config = dict(
    normalize_top_k=False,
    balance_bias=True,
    scale_expert_input=True,
    vocab_size=8656,
    tie_embeddings=True,
    beta2=0.95,
    batch_tokens=65536,
    seq_len=2048,
    train_tokens=921300000,
    steps=14058,
    dataset='wikipedia_en',
)
Below are experts of layer 10 (counted from 0) of a mixture-of-experts language model. Rows are named router (the router's row for the expert), gate (a neuron's input weights, with its number), up (a neuron's input weights, with its number), down (a neuron's output weights, with its number) and show model dimensions 400-479. Each number is 128 + 32 x the weight over its row's rms, rounded and kept within 0 to 255.
Before each expert's rows: "comes before" lists some tokens at least twice as common just after its tokens as in all text. This comes from a sample of Wikipedia text that the model never trained on. Tokens count by the router's weight.

# expert 0
comes before: " ", "20", "19", "|", "1", "0"
router [110 103 111  76 120 111 139  91 161 102 176 178  73  97  92 129 139 118 109  82 184 147  88 161 138  94  88 130 162  82 135  82 148 113 165 114 174 130 106  76 119 164 112  83  90 112  77 142  92 102 105 122 172 221 122 143 121  82 159 128  97 140 173 119 119 130 175 113  94 123  93 118 140 169 112 103 128 137 171 184]
gate9 [146 151 116  70 185 118 102 123 132 105 168 151 131 112  85 106  70 163 135 110 102 158  93  95  70 165  53  66 155 131 156 168 121 128 128 137 182 112 139 223  97 171 160 118  79 130  63 122 137 154 145 135 106 112 110 120 206 136 133 141 168 146 112  97 198 105 152  99 122  98 156 131 117 115 128 139  86  98 151 150]
up9 [127 144 103 136 154 128 107 169 179 126 156 117 129 183 111 141 112 153 163 142 110  97 116 141  99 159 169 132 127 135 126  53 119 126 160 131 129 117  63 158 101 116 105 115 147 158 106 169 137 148 132 157 141 157 152  91 106  99 126 151 104 163 156 143 146 139  98  79 139 122  94  97 113 128 119 126 121 170  98 113]
down9 [ 96 105 178 128 150 159 171 136 169 211 118 167 200 129  94 149  62 146 108 131 104  85 121  95 103 135 105 155  75 184  95 127  97 109 143 133 127 159 201 161 126  94 109  93 135 133 152 157 168  78  97 104 130 134 128  73 124 137  63 120  93 121 110 120 114  96 144 138 125 137 169 105 139 112  91  83 138 177  55 135]
gate10 [133  71 189 126 149  77 147 126 127  85 129 148 103  97 110  99 154 110  74 166 114 136 108  98 150  93  81 101 124 113 133 159 166 131 121 112 115  56 107 113 131 145 123 150 117 152 164 167 132 119  71 129 126  86 166  68 189 146 136  93 156 167 162 181  54 106 119 147 126 102  90 135 128  87 139 154 158 113 137 120]
up10 [160  86 142 108 148 130  84  95  84 166 177  97  96 135 173 128 149 116  83 103 110 109 123 125 135 145 151 123 144 138 125 137 118 162 113  78 119 115 122  84 137  97 144 159 128 133  94  92 155 162 166 107 112 105 186 153 153 121 120 144  72  52 108 125 152 152  91 121 188 105 180 118 130 122 122 150 156 124 132 110]
down10 [160 152 128  91 151 143 157 128  84 112 113 167 188 136 165 138 154 130 153 160 102 147 145 116 199 155 216 146 130 173 123 147 132 147 130 149 131  86 152 161 117  76 121 123 126  96  95  88 121 137  99 103 123 150 101 141 112 160 124 147 151 128 125 157 187 155 105  81 149 105 112 132 150 118 142  80  53 128 145 115]
gate11 [109 151 129 165  86 197 115  96 103 163 130 105  89 114 128 210 152 199 180 164 152 147 176 112 135 108 146 103 109 143  90  87 146  90  86  81  88 125 100 112 110 164 113 203 103 103  77 106 132 152  65 148  94 122 147 132 173 152 166 113 181 180 160  66 120 115 123 124 135 116  91 128 110  77 173 127 113 176 188 121]
up11 [136  80 172 123 142 139 136 153 118 211 112 125  55 135 128 117 186 156 111 183  85 122 147 147 112 123 105 103 170  44 132 136 188 145 158 104  61 124 127 136 130 135 112 157  82 108 146 166  69 142  76 159 101 143 162 140 195 163 120 147 121 143 178 184 109 138 168  91 152 135 117 175 113 102 160 122 138 152 156 153]
down11 [124  93 106  75 169  99 114 106 112 163  87 102 167 206 119 123 129  88 147 130  81  87 114 116 168 129  95 140 155 132 105 136 146 121 127 178 138 105  76 115 139 136 129 168 135 134 133 142 142 104 128 135 183 145 121 174 177 160 204 112 134 132 158  67 152 115 144  97 110 132  96 126  39 144 126 155 130 100 219 104]
gate12 [155 127  83 134 154 189 120  78 141 168 138 166 136 200 111 143 122  63 132 109 101 184  75 167  98 147  88  72 149 156 180  58 138 155 226 157 149  99  48  97 133  63 112 119 164 169 125  98  85 114  55 150  87 146 130 139  85 132 134 146 134 152 136 124 118 124  97  94  70 133  76 149 101 120  60 180 113 143 148 184]
up12 [ 78 195 132 101 166 111  88  72 128 111 166 112 118 169 130 153 191  78  86 163 135 121 154 131 167 120 157 127 168 134  70 112  92 143 144 140 231 197 121  76 135 137 141 155 158  71 105 144 101 101 126 149 111 151 161 108 157 106 130  74 149 207 190 159 106 157 125 228 106 114  92 130 134 103 129  99 113 111 150  87]
down12 [ 88 106 182  95 175 181 106 169  99 103 146 168 144 143 123 135 116 166 123 130 109 137 127  84 155  94 138  94 110 148 141 153 186 181  85 123 121  99 169 115 128 148 105 141 161 145 154 164 150 100 152 125 178 151 114 173 150 113 127 141 114 143 109 178 144 138 136 226 144 112 160 131  94 118 139 107 177 134 104  88]
gate13 [153 110 117 126  80 140 126 204 162 107 181 138 143  62  85 103 152 118 109 134 123 132 130  96 154 124 157 124 174 142 151  99 132  88 140  82 106 101 129 130 145 109 136 123 136 119 127 163 135 127 130  77 134 181 121 128 107  80 123 146 135 158 133 151 111 166 114 114  98 157 139 176 108 112 129 206 103  65 173 125]
up13 [ 92 114 177 152 113 173 179 141 134  89 138 139 128 140 120 175 121  94 130 159 137  92  94 145  92  72 151 143 123 163 138 153 107 131 112  15 101 129 113  72 175  78 107 204 132 137 112  39 147 120 133  88 138 167 123 103 139 133 176 131  86  34  98 174  99 136 124 168  72 177 138 137  99 107 111 129 140 174 144  70]
down13 [104 115 105 111 110 133 168 128 114  79 145  90 121 124  89  83 123 167 121 127 139 123 155 145 140 153 124 167 126  60 152 130 122 176 150 132 134 161 132 100 148 143 194 103 130 134 130 142  96 105 111  79 146  98 117 108  66 100 152 101  98  63 160 160 119 155 125 139 114 136 140 128 158 197 144 137 137 101 117  78]
gate14 [119 130  77  66 144  72 178 172 150 174  54 124  93  50 108 148  93 188 139 132 140 175 121 145 137 121  83 167 110  82 123 162 100 151 164 126 129 138  89 163 154 147 114 157 149 147 129  94 194 108 116 166 133 122 138  77 148 126  77 144 159 114 171 122 173 163 106 135 103 177  68 104 127 109 130 102 141  88 142  89]
up14 [ 90 193 164  77 120 163 138 172 121 100  83 148 136 109 110 119 151  95 152 112 141 191 120 114 146 128 112 139  91 138 165 129  91 113 106 155 108 119 115  91 126 124 157 135 101 116 148 151 142 131 124 122 102 156 173 185 106  73 167 103 170  83 152 162 122 127 116 147 134 123 110 145 109 117  98 149 157 110 110 148]
down14 [ 92 108 134 109 139 122  57  98  84 113  88 101 112 141 163 151 143 144 119 192 105 153  87  86 103 150 128  87  69 123 151 138 102 174 103 157 194 129 109 116 165 149 170  85 119 144 199 102  68  88 122 110 168 140 170 213 129 116 114 152 157 140 145  56 104 122 113  96 106  79 151 173  88 130 132 124 153 119 112 167]